Weights of a small mixture-of-experts language model, trained from scratch on English Wikipedia.
Size: 11 layers, width 192, vocabulary 2048, 15.4M parameters.
Training: a variant of Adam for the experts, 8049 steps.
Below are experts of layer 7 (counted from 0) of a mixture-of-experts language model. Rows are named router (the router's row for the expert), up (a neuron's input weights, with its number), down (a neuron's output weights, with its number) and show model dimensions 0-191. Each number is 128 + 24 x the weight over its row's rms, rounded and kept within 0 to 255. Numbers have three digits each.
Before each expert's rows: "mostly gets" lists some tokens that are sent to it at least half of the time; "comes before" lists some tokens at least twice as common just after its tokens as in all text. This comes from a sample of Wikipedia text that the model never trained on. Tokens count by the router's weight.

# expert 15
mostly gets: "°", "′", "″", " 0", "#"
comes before: " |", "|", ";", "4", " 0", "5"
router:144150136111129126134140122108142172128122076114121113136119154126093081076143115156089139130127118180117116163144146110148142107137153138172139140118132159138115121058129101200151100125130100099181163127094102115118158109161102115114141151131133123054124135133145155138167143139147117113139109129152103135135170146101152138089111133134147103098120131169148126141141120139115116131128151130104106100131098122150155134125104075129118092085095130138092144119081127146159095138133103146136127102152130087112125143118152144082110168154114167183103136124098108109134166137140135125
up6:108124130193109138133150100110127113142146109147105112143092120170125123096137154135076145121164169128150119101109141136124138172116125132127106137112161124142143134138156099123117116136130151107079126121124131163107140153134126136084126133087127143144100129103160118165141108165122142151144130150098154103111100085139083123222106153115151075166107098123107097130129130108129153104149114114130079131115147145161115132150127158088134103106121140130117108096104111152120191121131154132149122133125133118138138137131094166087138079063134106119113127114115150102124085157150092087
down6:103097159145135124133144135070103118142124142111146125086165116118099190160068101120160182122142123125140096138134139129121100124146177085100160128112119089144152104139114129120137145145108160157148155161120135136127154116151144147110117167134121164150144139141109113166144106128104117117143130148113145150118138131150151167154113101138137108160134113142106122126136135127142190086109159133125113124125113110104165160170159136129167143151122078083129088166137128168132124121084096081119109154145137125115135134072141128152162110142157100116111124134135108155156099114060153117
up7:137156125119108149144128114156126156110160120116124150111137113152143088099129140164165096110112167128133150165117153150131168126102141130110102095154131146126145113141132136098153127116107165153113133150119112151130124133155133112202106129088118132114126112110132073141126137145114127083086111101157114131128145117170102127126115112087148170113137140157104086145129173112079184123062097126095143106119130119167136123121098113093152125136161136103140132163103126075094137093158133116126136117126127115129147173120086063127128160143153161118188163158130153128111128100127152124
down7:149119092158074102113141136132144120121121141119089128123159112146187145143152127154144164074132148146101123159118136164121104141103118128099099117137117135130113147110130136087168135136080103112153127104128137155144136119140167175126103150165134107114112125106081101136137105183108165129055131153133077147098074130152130105095138176118148146127111149132157146121093145136110107129108129153128108131115123116136148111136113137146099144117102112098106132109077085125126119074138167176102157122136150136116146126090096135077141146100178137110164121121124126138161154110134129115
up8:124118157217102112135148133130135109128142131128162143146154127158173197131138132122094121143135136130158132146111110181124134111117091116140109135128089141151103108135154156131134149100106109122136077107140100154188167107140191117104129112119147141176117140138121121143123106135116136105147165147099157145107150142126136131133103176154121109118146132127114158122138154115129104145106166102070148122152102120089132127133105147087102137126129127128122113120056133155071106088160159130106098132135128120107140112144111144159158137142130138130142150123154102165130068136156114094
down8:109101158153127138130150104105129094121146132181177127127097139163112130126170120129141107139151113110162091120135143110129167141141119123157125108079109111134152138127125124106123085171120144136176099138122175126118160128139157114129166157141115121177168124125165115143145118104134138113137142125080137147144147165069153119147170133135153119171118121114147177127132119180109113126147116140092094167112154117094138086139170137126146125122132147065094125096114156133158168100152170148139146146102086096130146160163139096142076134110128115117141143135145124121098092122100109142
up9:126126129161140130115174154136120132139153116183120115155131104134085149191126116108113160132125101105121116114121138128123160162114127112114135146191145098136119146147113142103111152093127154091116150149176133130131160132087121148114124125122146137137124140109159126182126182147155143151111198170148095075089061124178142109080096103099116171140133128071116104132122155086107127119141148155088137129126163178113140153119093141126130146119115101130141139123159102152149136110124110134123140145156129146134119122133099087118095145111109098134142146119144135128097151152153110118
down9:114122134116104127140121156109128181151143101114066144133132095152146120131129118098122113162140150123084093121098130100112170141120159107139130127166170103124140126111134103139093108138138105148167130140116125133076103119132160158127145104140101074094100157114158110131151111105118091103140110073168140111125137112148176133119162168125158123079133168141151110134087112148124146116113151120126141102104145105136151156134098104132129097121102125148163121142106104095139096129089135152092170108157130166173134130099134106155090155121114169135143171102143177121150117141155177140
up10:115125111091136153167135122133157145144154111132184127099144150102131108134108158119126174078147141141130133155129118121094136159125137121160111103155118128134126164128098130129117158127133162145099170176139147126090106110144156100153087130119178135137133129108123135122114095114109110148131132128151081114101123163131112127155167117166081083157100152104141063133141139169102148154116076146126132107152174201082133134150153142122143113149139127094142106143150132166080129122114144105129109167117079140115125112110067139135144124122164138103149123143120108142153102142148144151
down10:126143147169125120090108150111147117140084136131144123120130133093129097127133176116108146092130134171162147133178110170104125172107135079119128121112115114108145181096148106129109115146148138132103129117129093159113118124120136151086148122117113173097085122100173155121107123121162103144140119125192158172153137139095110138138134119131115133100107120140163161123158131128189090120185164142148143134139128120117110138103126124109119145129095132126084109179125061088100155124141136121174111146123063087114094134086122112130151127137138120122112120107108137131143162156116125122
up11:094115124129134155092127138142121138091135140109136133160151109157146112100124144107134108158166168155129101143115153108108132137136160133126115127141114156109077143122165109180129137153134159121115148122120093112133151112133147121091148096150144134148148061063124157190134110110115130119103167131085117129119147168171095151109158150179129108135143101126089102133131116093114140183092097142081116129140149156148146132130116143136108130133126124150132142095120131189119139106153154134114060154139103161131151119097084099123100111099122127159120148120124151147184106141130141152
down11:117108103128187128082117122121110163146140093144138156143133161161133132098151160131085094135121147107134148129140128111111092134119163146098154126117133174087156139128173168140143081125110095134120111151131158117134088142157123117176117086130119091088131087124133111133172131090149169098128115147138124166144146169158111108112131157105106116133177104098155154150088095100124162140164149167103163133148101133130152100155126133143184159117139118124095115129115113167137140120112103126116093122115165114127133129163126150121098127109095136090103112136142137105095102106082125106
up12:104137138133136185111196137116146184154130109087135118135105113147115130123112173140137100124098103141086108112138103152116098134124150101137141144149107132116126101112102157163154131094117157152145123122138167084091151151133147166124074081144138156111127122126114119129123105101097127094135102157126146158129089118155073191174109115133102120153149133118120129143124150128099070147132100122132100133137132172109118145114124144102130121168128092098133148108126139127087118121128131140131115135161097141131086084124120095104141102142113113135115124191076108148133141096079129151
down12:104112193144157145106129136132109090142102156107112162118132184116118112120155160082138125099117095125156146132129127116097101110167093094099147147125120120115140116100099165122122114108145117136124157103168105116113185139129094164129112075120162188116116161125107126139073121124133159117148121134161097135106129090121116140174119123121116131110143136133113158092124109152118132127127116157104113158135170106123146139123128108157138115151148117087097164101103098122091160161113141036135138114143124104075172114129145130123113112146099146115139120097151109138155132121123122083
up13:114159149133132135105142137118107166072140127092115115118118114102088134129157151107179154151127069152157123123100136095114117155151160088128155095087105133176096103102131121122117169141139129108134129122137127116088134131070135085141162096148120143165181078123185117147131139087141146108142150145141087146095119176102123113148141164133127134130119144092120125125135117119119145138153135124126106139136166122107100139123101108141138098132145145112125062137076121125112133135087117104121135154129126136116126157114123109145085075138146120144121111090199132135104095114115150151
down13:173115144129122130100124144118127135147158155125160112126161078117116109131135162151118100113130054119127111095100121181140124131116113129159120143126096138154104146167125119116097126115081135145146132149120108105094148102105073118097133127094132050101112112144142131109136126083186101124109111124095153107107106118133118128145071121200123162132134090160166127173108135134121109136114139118138124141146139112130170142118085147112103139133137098121123141135161084110124139114159144147130133156118154118127149118121113064125152128119102167141115096105183128146105135134125132178
up14:138113151105120142156107120103096120140125128122148154124134153109091079144096130105144160151113104172145136154145083136123142147128136107078058155155143109169143127149120098080134158129123170142099134126103141202136100129114148140119091110144144155148085138131130099109120123103128101101165125106132099152113113171100157149147128151194084128119128135165134097126160100132162181104122142150131092126145129134118135144143129128160126130131111098097118080119173136129139171165143141094169147155129148140135133129168140130099116118123141103119141123178120122111129104082138147156
down14:101140144132158108167156103144104143139095103124106154112097095116142139137096137110142058160127107151090164139112140109109161163105107165117144132153134095098166085124152116152122103138087130151084106132119140126114094153096125128144100079156114146130145150119147157138147127099102143141131131087179126132103114062115104123127115137116180162149066167115132156162106134112130104145109120143147175162109134116096101162127111108094144126135168148110082138103116094153139132128120178141143126146129117125162106092144117120129128112133096130096141128156107130101098121155104139155
up15:122171115140100134147069131153130119117153148089132102131137135130172116170159151128122095127134118163130147127129103122114152122142150138090103105137126141154133145109120098171122115124126119090118151117136104170093072099126126131111101101138160140154151135133115148101075164096181097150068149131102151134162132178139122154189141133163138161100138071103121102130166093137117126116097147138128133104100094108109158126138122151139150124153123181137142078118154151110117133157132143114105104115094076176139165118082167132131104128130153116129102111151136131127131136150124143131
down15:132096128115143168123126146135147111124122133143142121122114123115106160127093148089165158127164200143121105191149135138138103119146134136123163090145105175115144117108119130130096163093144121150101144130144152145096134109094079165113114151118095119160168144100133134078158135092107101162141071138142117130151080151164137143139133111115093147124158126118156117161119160142134097123135138129172136097112138118137103106118168127096160144169131138122106122148184150093098128126178167106133143115128095136128078143159137113132094165099105125136145100129162105097115129116115135165
up16:112165142118103118109149099097141171128123127149140143160132121140141098144134119112144134142181109140149111118126103131102124157123144128081088114158147148165104146114158144146114144095090158157090075125124106132121101170084118121120114135125143145117094145136108158165123150113134186113163144096145168101107199110103165108138148139157144158135126120115091131151139154110165094111112120183124140127124124136127134104153140091146121121133147117078144135099077148095140129144120155131118095078125110115154134166119123114142108119060144153140120057112125111136120115111112120164
down16:122115117143152153101176147142164121163130147088113146090114130102175121124134118141107122133159117128146127164132140130157124113127137126109134129116109117136155098114148093156110149139163100136123115139137111085106161131090104112111094091140152121066104136117145138087139143141148093094182153087125156118134142168141144176117081131154128065129130111116101101133126145123163104214142144097136135083136145114128110125117143104115151107142090168133136104126096133148147129128155091128135129099130100096144143104158133152127087172127148147164115099072098125093126166130113132148
up17:144147124128118174101128116106102132152119123145150127102143146158165134142114086132098100129096120175139152133089110098118138173165100101125113099120107131108070124162194127143101124144109110143097091167113121082150111185098150089156094130087130129100135151114101101071139142167115164120135148114123113170123110138101111131108136082122108126119177123103123141183126098112146106161105133139130118129104108150170149146107133114090119118135107136112132134149093128153155149130160119130123140153063165126132130141125127060104122083162140138104125135122135137138118134124121106126
down17:131138088101132179068115120118177116129090134136151119129088083095111122130132133153123110132121158142125153079108137133106078126167142100098127132152087137118092134133138105147093122125101169091127143132097120116143102128109124140109128146166156050153139141067113112132135115135143112170159133149141134143190159087121160173113090127148137094185128118106111128131167094131115135165131137126124088134107137153110147139129111119153145126115134127103125116126086132106142186146112095114158127099131101073103141142108109142130131087118157136152132104102140155134119117121111109134
up18:122139156156169150151139140096082111093124153086151119151147136149169155096094163120149131132093122115147036119158124130117128092101159130153127129112128144100138123108144129126146163127143142127110137109136123143140137165128142137134081119152123136141153155121152112110142120153168110121103138146054159180161121128113175179123133135148126131142136099149118129159121107085141155119111120100108133122093109130163107084110164169116151155174110108115104170156112130166113124111145116118155113091140148169115149162115123106115145072095119115100116112124125123130112118148149145169
down18:109093111134148107164122114128120177140122108113202119091108133156138124136159138170135153096105147136125143115111107131141139127096112108106082120117158149097092113116079115101143119148149147134109099110142121145132115143131120117138173119097108142121132125167124121151093137098124117103144121159118152114108138192087072138129143100114160073135130152105154152153131162145110172158127160171105101132127137115114117089136092159169114152109123098115134081149143155080112115116136124129088171158162128126106131158112124111131105096153121075107132089110144110128120128112135085169
up19:156128094127150142154084107130116110137094145118111091178156127101135151126099164155124156101097112160078073125124140146119150102164106125143147137098099095142137124128119112130112143169141117077129112127105163120137132099084129150099154119176131135157116103081114105159133118147161113149148134121106148123109124174120093121140130145129132132135109110140170141149158123148113096165098145116065118148175107110126119160125087127119181145123152138147121113093100136136118130153125183148076155119136116145125127119156167163174122191158126110147123124151167114140146115116130094132
down19:127119104165135112093126169113149089159120090160146131106143094168169143096093086154104135118111107118181129135179130141140112097105098163116114144175142138114098148121138172165114160151162120115143096159175158082160136141115136149155099133134132094120166168112134126141118079096155140133179133105120135126088158133110087125150076122119133121126083128092119156115174128120132093128136138153112116138132138144140133159112122092109154141159121094111117129119139132130138163113110121110099147122134076122112111140167136139147150159120130106111113129120150056144119121089122109126
up20:139138163126136132178089101099108060119162144142137127127133131163141108182139113118111142149129162118108068110135151119147149144142075126087100162124061110134094137131108154149145121169138118128114154110080147139119130144105169122123116133148128142140149117163121113111148160135069144174136144131125096085119116183155127165123121115130121125112126118123125144145113130138143163191110106142102104094131160147103152175151095130124125116135109115128111121128147097144165157126147160126126155141125130175172098118178155146162124132111136102111116143112123085165108144145098123119
down20:087139155078156114127103139123120070132149148108142140119156118118108119141149089125098140131129139117150132106110106063119115109102155101124158123148090152168096095118115104105141149116089067131121082126096127144159139060163175116143162149120128178130092101118130150112113073168170132099114125119138146091142127146147113140160121167121132168132076112146136115097133122136122119120103121162140123127141136133146092091163105132080113128082155146132133139131108161076154138141112162122165119132143130130152113121156095102131139119136128111095131105096110138097141097144135127121
up21:128178135122116150143142116125124151106186127149145196112101136143155107127151103081143145127133137141121144115127127141073132099099165118135147142177110135130110094103085154110161134115091094120089181091102160093123108173147195123148141139123070143142135127127144141152135132179128153102101129083173130143094128141127116104109136126114105164104127143138126138130136153105121136142122121134146108116147108156176103171066092152124121088140157120138158126117114125157125096131113154143116122096129096118114150143142111127128130067134133148131160124105107122131108131106077136126
down21:126111146110127131150140130130120133114146085118141125173114097156138059126155115150130122100108106086098149128124177144130132108119095140120094153107115101119149141116148124076125112167122118124120171118110144116088170143139144158165096146151156075128098135128166144125133151135137106147163117158142097141098135098133149141163110142089164093124121132115106166077130146100129100089091093135133137112099143088118138153115115104109133120050146096092088156094139131126121131162096118169092129150131106103161171107121171100121151167128102125144139135144114107106144132111126115150
up22:120156128112142150156122114111133143143124124159140152121148137129156139127156143122109127123179071139153150111101117142162136160124120135116108164135100109136118136149150159162105160114115125127093105132167125088092142130099129114112128134092126136128195142183109155099112157135100187142096126116158090139080136115149125087147119131144074134118136082083146185134136093175105115125104155111140121119115110120167131180159179156152117146114130097127132121147121142141158128093113135129123145142106144112083153108165140095091187137103135127124154130132155101180141111130131136111
down22:078172124125101112129121131124150110129128100142124178102112169137118150157105139119152145122132134149128118127122149116096101130113139138116161121108145128151175123161145182159130149129159122178151132137125127136089149085174133096140202126140125036118143103130138132132150086148136176118164100171108141122162129097144122131136132140139126132132146144131130091135124116126139164146116147137126112167163129131115112109124111180134147130096109105101137130124119137093165159129116139087136152106114134056143118133174114166134146089089144154082134082122156147163130126134112126134